config = dict(
    moe_layers=[0, 1, 2, 3, 4, 5, 6, 7],
    balance_loss=0.00166,
    balance_bias=True,
    init_std_router=0.0225,
    n_head=2,
    vocab_size=8919,
    parallel_block=False,
    init_std_down=0.0,
    lr=0.00549,
    schedule='wsd',
    batch_tokens=131072,
)
Below are experts of layer 3 (counted from 0) of a mixture-of-experts language model. Rows are named router (the router's row for the expert), gate (a neuron's input weights, with its number), up (a neuron's input weights, with its number) and show model dimensions 0-159. Each number is 128 + 24 x the weight over its row's rms, rounded and kept within 0 to 255. Numbers have three digits each.
Before each expert's rows: "gets" lists some tokens that make up at least twice as much of what it gets as of all text. This comes from a sample of Wikipedia text that the model never trained on. Tokens count by the router's weight.

# expert 60
gets: " S", "S", " V", " Th", " s", " St"
router:106110107113110108140130118124094142126126173105165105099156099111127139125130132128125141124097140119148088115156143130097091135144121131085133151117149138107096117164150166137109113098140114116138114101171071194100100107104098116167140131144110130074124124126138079095119082132125179114116126139173128119124178085128128071155098157104137146146084114148169171139130117150119097143110116120116108138153140135120072135102138089113115102142105134151135143117161162114125147100125119
gate0:145103123147145118120134110106126122152155114160108103132160128108128144128120133158119139144120129142128120123129145164114130103148163147127113117164140149094163164104132129124168148104119126170060156128110120140070138167153077168136117189117157143086072116095120125079122123115136117137139138159192123113180178109151157116143108120173117124134119092150124092120120110150112143080102172142112159129132125138115140144138086100136136118145092142135119158145127128153176116119097127
up0:134084120146127134163150139114114094106177132173126127144193121150145168111152149147123103146121135158143134124122110117102141131148138160142155134114180103121108174116124120101145144106119105134143146119143125133093109122148122167118144142082192128100172101127120098103146109091159094097143117118213122166137181127165141187147107160129121074154116123115131101106140143135106130099108141107145129164133150112131140104130125101120169135120115115147149127141126143121158093125149121
gate1:165137157105127119115139122151143136162127149113159106136108136145136111118158096077143153108133112126167134152115096174134108129161123174147140089137154142145135163158140094130114145121148087130169128059184125161154114136105155175181118134104151132090148147134122125090122112143159120182153118105082134150130130132132150145135071155164145167139145125152095156099116125139120133165126120124080172141154138121103133128121075107135129101110155115151137129125130122097114153136102132
up1:135131100154136146150110151146093108106175087097086122157109119166146198142105130179137104144118111118119117134168153094099146109136135127138135152105125144104155095108107170122122149125087167164122127179081140123100109092138092102105145129156104123158138143123155136134108142083085093085063124169139129153135118141123086114143161085101129089110110108122158104133144117127131117113126138120157107130074111129132127115162117151131141124157095120112143113154121121133143138117119114
gate2:120087094102122124159123156116095131154147113162137111159140134098169121137122103146121131140143124158097126131120162130116126142145114088114108112119128132098080053181130147122117149092151133135081130103081105133086164114125104160131134165109136142108137119141119128121078128130135132137155146137155133153078157124155131117147154111084107126122142095151148157144088092104149104158123154098082123150091155152164108142085124120098124132073139150122133143111123128146105175089157116
up2:098156137124140115066132109142150120128117133108138128082127161156108158116147147116101126091124141115153131125107106127157111117122115177115124137148139119162171209099107122132120078124098129104194116143161128123131106145113156087164141106172146125151098135140137128159144121130132121125058125127127167108159126113104102144089094162142139163098106142117126079127157140130135153125096139129163096117132137130112173125162131120151090116151146093131103127106150108118147109165122165
gate3:099101092142128113107144112147100158108163154104128117068166131123157112139142125151116192133125119156108122117142087149119120105151121111134132118095067160143132098119150093183098118157156127118138095179140072112121102139122124115114184144081157095137122147145147124131097114125172149132161151171138116125194119136132120131160118121118161151094108109132147125132141114171123101155131138140123115073118111110170093137110127110137152122112109124150105129102123165117155116121112141
up3:122093126143125108128142135102105149105159151104138118100163138121147083127133124142137160129120117145109106098166084117144086099123104109114131112097086140109156087116127149161113133170160130131166096144114088101129125109107119130122161150084126131133112157155113124089093103109201139129145144180144139141144146131147147112160121114103149156091077135125142119151132118164100103179124136170133113076148110129167122122137133096133164144105137151178107108110105178141150122138153152
gate4:104139140161147085138134103137161112156116158096118121160143143151110116165102079158137134116179145132099101132153095129137119122129157108117112115166119100149116161132132127130116152086161140135162154126127123109131155101163134098156160145088118116144121114120164123098103145126118175099145119176099123102111152137150102185122150167126111136093117086133127168148094122099172117147109106135140103167115114092099164142119122148151132143086165121118178143149130170089117165151141117
up4:140146082126142132164112130118149131130150098144100186102133103112142091129100084155123125137123137104119039109125113121142170170155143120126125110186118121121110135123124158149151107107158117109127181142120121139157137124128137135135159144090140072116100109124172128146101111111110123092126173147121110097113133143105127136146167132131116141144111144159154150122140160167110166167115131108141129128141135139108118139159131179175152128093109102127164116154121161135114143183152079
gate5:048161106121092111134117107116137137125125131103116124110125142156087113112102123110145146129127083126096076129184119137095112107114135154109157132096067146080117159101137121102114143139126142128139104119106114113134141081127084136153117141150150130131107139154128144122152087116105136159139120119142091135128156136119120092134105127110136149129125121147089153144143120089183112132128146122134119114122058144115137127082141098094128122091070120131097116105131185157094140107156167
up5:164158109097137136161128127133106150099105147175126147175176135115172152131115109105110147114142119134138144092174092134132140075152111154129130105156130132142110123105103122165146089160091186091113159102125156123115121127146078136165131142100106183114128120144129147096150106088118166157131172131150128137095114128122108108115153119135107134102089125134139140094122097138151135081113160154140150116130129156125131122126104079135137169136095111132147159111104129152153160099122175

# expert 44
gets: " de", "qu", " en", " c", " con", "ro"
router:098103139124095133120147125146100091154071154135138093111126102116146145146143114144162147133105140131158113113132133165126141162145131113110130133142127150109105083100163129129125148125119172129135104138183094144116067142146101141170137117117105121080151113142108138062115111115185153115129118126123123111116151098144109117186090158133114132120141127111118156189164107136153144132106150089090119173153113102168151105157081121179121125133124130134122129115080136148103142146125122
gate0:133134136132132098152165148107154114127143121162116145177127081104151160128175148102176137145107148101162180112133158175155119118168141102149131158164159136139125154095139144095149128130165120151136124121187132079159107151129115155107086090120118109104166113189113122130132106122146133134159103128134129094127133139130146136125116166126132121111169139152116108150095096113120088139083139095134160103117087098112119151170134146141163109145090103127144126136128161102119148104124145
up0:129121125113116084138146134135169121155109118188121163182147102115163140134180146117164125131078112111160168127123143196158150107168135118155144135169158118145143153111185144118174113112144115129151137130149136096121097155130079152117099113118124101095159135168121112134139116119178140140150140135112130109139134099142131098117130144161149108093154143156109111137129130127116075134080131130089157123136108121107121163167150137140138124126088118110133093171111120128154147101121152
gate1:096081121104112143088094128169141074139076134168131107129107125106097133149134093118127117139097098111123137079111129148139115115129118106103187136108126125157111087127142097139146112099104166125131137120196073109115108106091107103165110142124144109073144104133095090131142105113141107122137132164139146103144118124166139129138143100107159105162145148150111106132152139112094140110154137121124138128145131176138122120101159147213152105097139142123135124139114134134117144102104136
up1:149160181085153180095136146150134124151103172151169163081112078102133131124118113130157116139099120146139130130094140130119135066139126090144141140111139115103115113144154132159119128102135165160110111128147118126127097160120140136160119145111072142152144119199111120154083123144113137121100137106135111109113106138178133158140133111099141115141151132117102094107130099102128087160111138104120170127118094163151117159139096157157146121078136142137158134130102098105116167129141154
gate2:092118114114116129116132122181105119185148149130119124103151072100137118112173094118137136116117121131152132110099119169159103143141111121076109169068134132139088109118170130086133115124144098142129126130142159183160099141142158154189138114137146143123150166141143121116092106109156103133151091181157111121124114079135116144121151134127095134121134128121101136138100089123136168125098133073064137142148102099151134142141124120161109095146111156119124155124142137129108142144113128
up2:175123169128106131076139125136147089130136121160132116116167154153086116078135141142142141111083121138089101119134158132158100139154118129089134148137147119125115161101140094114143168120147139162119177114093120081123122119173134105100127145094082093106133092101118112167156127103134154108105155146144173147168169132104146125121146119144151116157153117142163108150096136119109152153157165162122101106133101125142115120085170162151124115143099100137164145157136126155139119099122139
gate3:099104120125149114138159092126085106133109109127087122119135120146148098102183124146125117143101135126139082108155167117128116120143129081108147129126114139093170125085148104125123174118153133135104071089161111141111089125147120127137150127130101099115125125125102179146063124126190134158130151113124152091133085159063120128125122124124096153135146118152136102107138117143113109139159152120110084138138152102152099093133082144169130073133140134119134126112110158168109114125131109
up3:139148122169123136152116165122133117130140104116119128115108121117112162111102125082119131128086147149145132166105113171104190099109117118082114128162110135191139147156107169112095107112167096151130140131124142096165139111108116115135143163141142104147153116164156093127146116130085085158172170108153102191059146123156155125167080127153178135158120134131124133113144134131117135142118093117135129127127135098116100110131113142093126112111115134129135109117170107140149164133155118
gate4:121102154165093148087138138114110102093120132182153112105121160136164128105114157105122147098131167110131102131133132149120106154135155126125124121134134142096141156136171133146109123116161136105151126152132134058124122142151142171183116118138086091137122071150156116150186135144171158144108177110132136138125107094104198149181133131119122129166118145111119104159124118123141088141155124103126141145145167147127138142111102135133144108143119156143114168090134168115151138111097146
up4:127092125150128135111143090136131113108110107168182098099125152123131099153134104089135121087077151120137120136119085139142120166104167144146114129129139179116120161140157139162153146129153164093125159160142100088174099141140152188119127113111133112082104066101159085125112140176189145151156139130122127135147157119126123139171126109144132144148121133154150089127115114096133131153125121130138117133159148139121169131096119135159113127119133147149118180110147147136147162140103148
gate5:111149115115142155141146087078133122165121093108117074129137150132132123121135117133145099156111151106103107084108094136105097120139137141124146204168139092112128135138151118116151116135151138106165129098157131085170093150143127131169078096149108119140116121154160152149116124121154105123154127159126126144100119140112111147136093121078080144161121138133148128181123144112173129112122163118103145120134152159102188104104104165136150112179127117121127103147158119114123097119111167
up5:109129107130138129153151127140086141127124150057091120109165121096118118120112109129123112147103102178105137121178141176133117127120136114151139108119159101126164094080180117147125110146147161128108143130117138115083135114086105150156139147112096102138125130131089103133144147118121120174104125130094170132123121164133159092129141164119154128112155077065095124124111100173173144147152114167164100097135133135168088126104149138117150121116121107121150144117113149104128120085105115

# expert 52
gets: " f", " t", " c", " p", " s", " w"
router:080116122125141119123137178108122145152100134116135087147140126179187170146115126091161117097117131147173089146124141144088145125158145129098081146145115126131115123138120135116095118129106127129130104093134091130133095128134098125145107093110106141124134114168115125122089140103072140130132142171133142133128159106124061086138089156114076154145118149112098148123176119124102108113106112122125097135148107128135152103131087098146156067156122107095133108097140132124114167125136163
gate0:116128150157196112126112149124123136149146158120158132114142102139136100112141151114119110113142128145162161119073127168079112122162110088120117151128119085101123121119065143106116129118121173146138139097142064080163104106158125151110111103117159176172095155138156129128108141164139128140126135126117120154158137126191111147118134113105132158133135133105119132128166145109089124106128134106097129099154115165150175126141138122155155109140149061114117152097147157148125123144138141
up0:107112105129167136112132153148165117112106164108119137135117101088100132110145104120144175121168113159129129140119102128136107117207089124109169178092113097142139117126100123091129103148133116139101113101147092095124109130125101127104118144105191136135141174138139087133164146128167124149084146107128127091143134104133091104099162084117124151165121100120108129148187142152128121155133147094118124110162107162110106145118143141170158162104158121124095124152130156126110124144103115
gate1:120148110139130122103148147140102119097137096160138102093152088115128102138104150137132074120124159130146098098174165130112134109142142132089093141151116162152121110165134144114123147120100147189130181145094128116125132073123084129104154146152118112102100162130126112092109163132150109114102123104123150100100149117130088089149122106123137144172128157168150174100128109123123145109121164114139100126130106111104137109179127129140169156105193151122124150104126147153124128081145102
up1:155088109098113148167123082138162153146098129100106102120132138128149142139163134108100204119104090123112092127088105158122143154116076174131133123142124091130167146134122101160134111138137115122096123109110143156117126156104148157127141136093136125094133167100171095138139121146125153124159123176151137130134138143129151137106137123144132122129118099106124088149119173173090126153140111162121132124156132154132121151063100146096077140137105136108144112153134127162128149168107179
gate2:135099142143138126171150186125120101151126112155123102145145077129154145126130120142159069140121148147138135146122142148120117083151138104112092173150124119150126148132131111124126136103147084143101117120145120118135117085109127151110138126128150161126143084134085080116102139062119113104144113120105145127104149118109087148093090115064106181117104140132114129117095159150106118091133159112119141152127148098108156164122133093129174099101158090086153118115140094131140106163121145
up2:139091150132125124119148138154131095136106136143080119103117113151147159113144128144158085143126178130139082189103129174135133131137147132114139153132101133130124141149126127152127124121111080098123191114108137133135118135105122140109131119111180159124113094144124078130149126102144081134142119159140165130104138104114108150069087143094117172171104151140126119126096126141090137111110154143110107159126141107131124186134125078131139107093147147058152105122078129124115144113140158
gate3:089110150123123105124171144099099140130164165104138118127098164131135132140150132132081124133138093086164155131084116150145165119140154124129078116154115123135130102121137135172101163117087149155150123106119145118119106132162099175175175123107120103146063114150156113114129102149170122150130093159115125143132139135142127121115119138144132110104123092072142129073168122123109141148112103144102102138132111145108163098122120159102068166102118117133106138115137115120148153175094125
up3:167147155140080112114112112114112121129108102094108194067136147165156145101176124128122145101106124096072132161103127158118124083115133147119090093189099130123120159150127103126126144121141131101121129103094106106119118156123136119148123118088095123094120130117158139136154084127118115137157136136112154109138099137112109146126120139114130123108109136132119123105169186164097128152127113139145120131166137162112115146127140122105112103149123172120097072138110164106113114201111128
gate4:101084153163136121140137164138109133155143116119178109129133182107139142129100137106170137132142156121118163143108122134111139156137145103157111099119114119126093136133089168109084150117125137142154046116108094107165151129103137088105131137129122150127148137144145139119149128114148113165104128082125169168143148124086064127103094167152109148147153131142172128146134103096110106135119151119135111122119116136147106090162098105139206131130135094094119124130116154143128149126131160
up4:131136129122130128117102103090096146108116090096096131168134087160154122131131141122101149100116110150085124088110142137139147119110121170126134112102160122145161119138142102134151122159128123149157170130080151158103109112157131152100115165139138115110082147157111133161117120162104173080143141142122100141107063133171168093165161103095172109088119078135132144125104143108157134096147129136134121115130059103129121167109132170111125163132114149134130141138095108140119135124109119
gate5:145122110130134095118112136142106101105143119144132115128115137161116135134109105118150103134166152133143072107179131155161115146147100140088104139149126116086169158170152136126111064113157100124165121102118101119100118113085090157121124129113125117099117083149111130163107072105173139142161144187104147157098145110117133125163159109111111126103123134133129107149141109100074098126109115126146118160133129139133120120121143071091155180115119120126107125111157156159105155109125090
up5:114134143138133146146143103137116133129150128081160091114130141083096127143130153134098171118083127138064144145103145104143136117113133112146110106094090152134094099093149118165156226118132139167075155125139146118093137149172129127132116145136145125118162169123135105126141165167120136118131098139144112117144104127131106139093092150128152096128129115119131148120099143162186126156156131125115129119144092146144107137103126170133101092113090151109127094153102137083135120146125162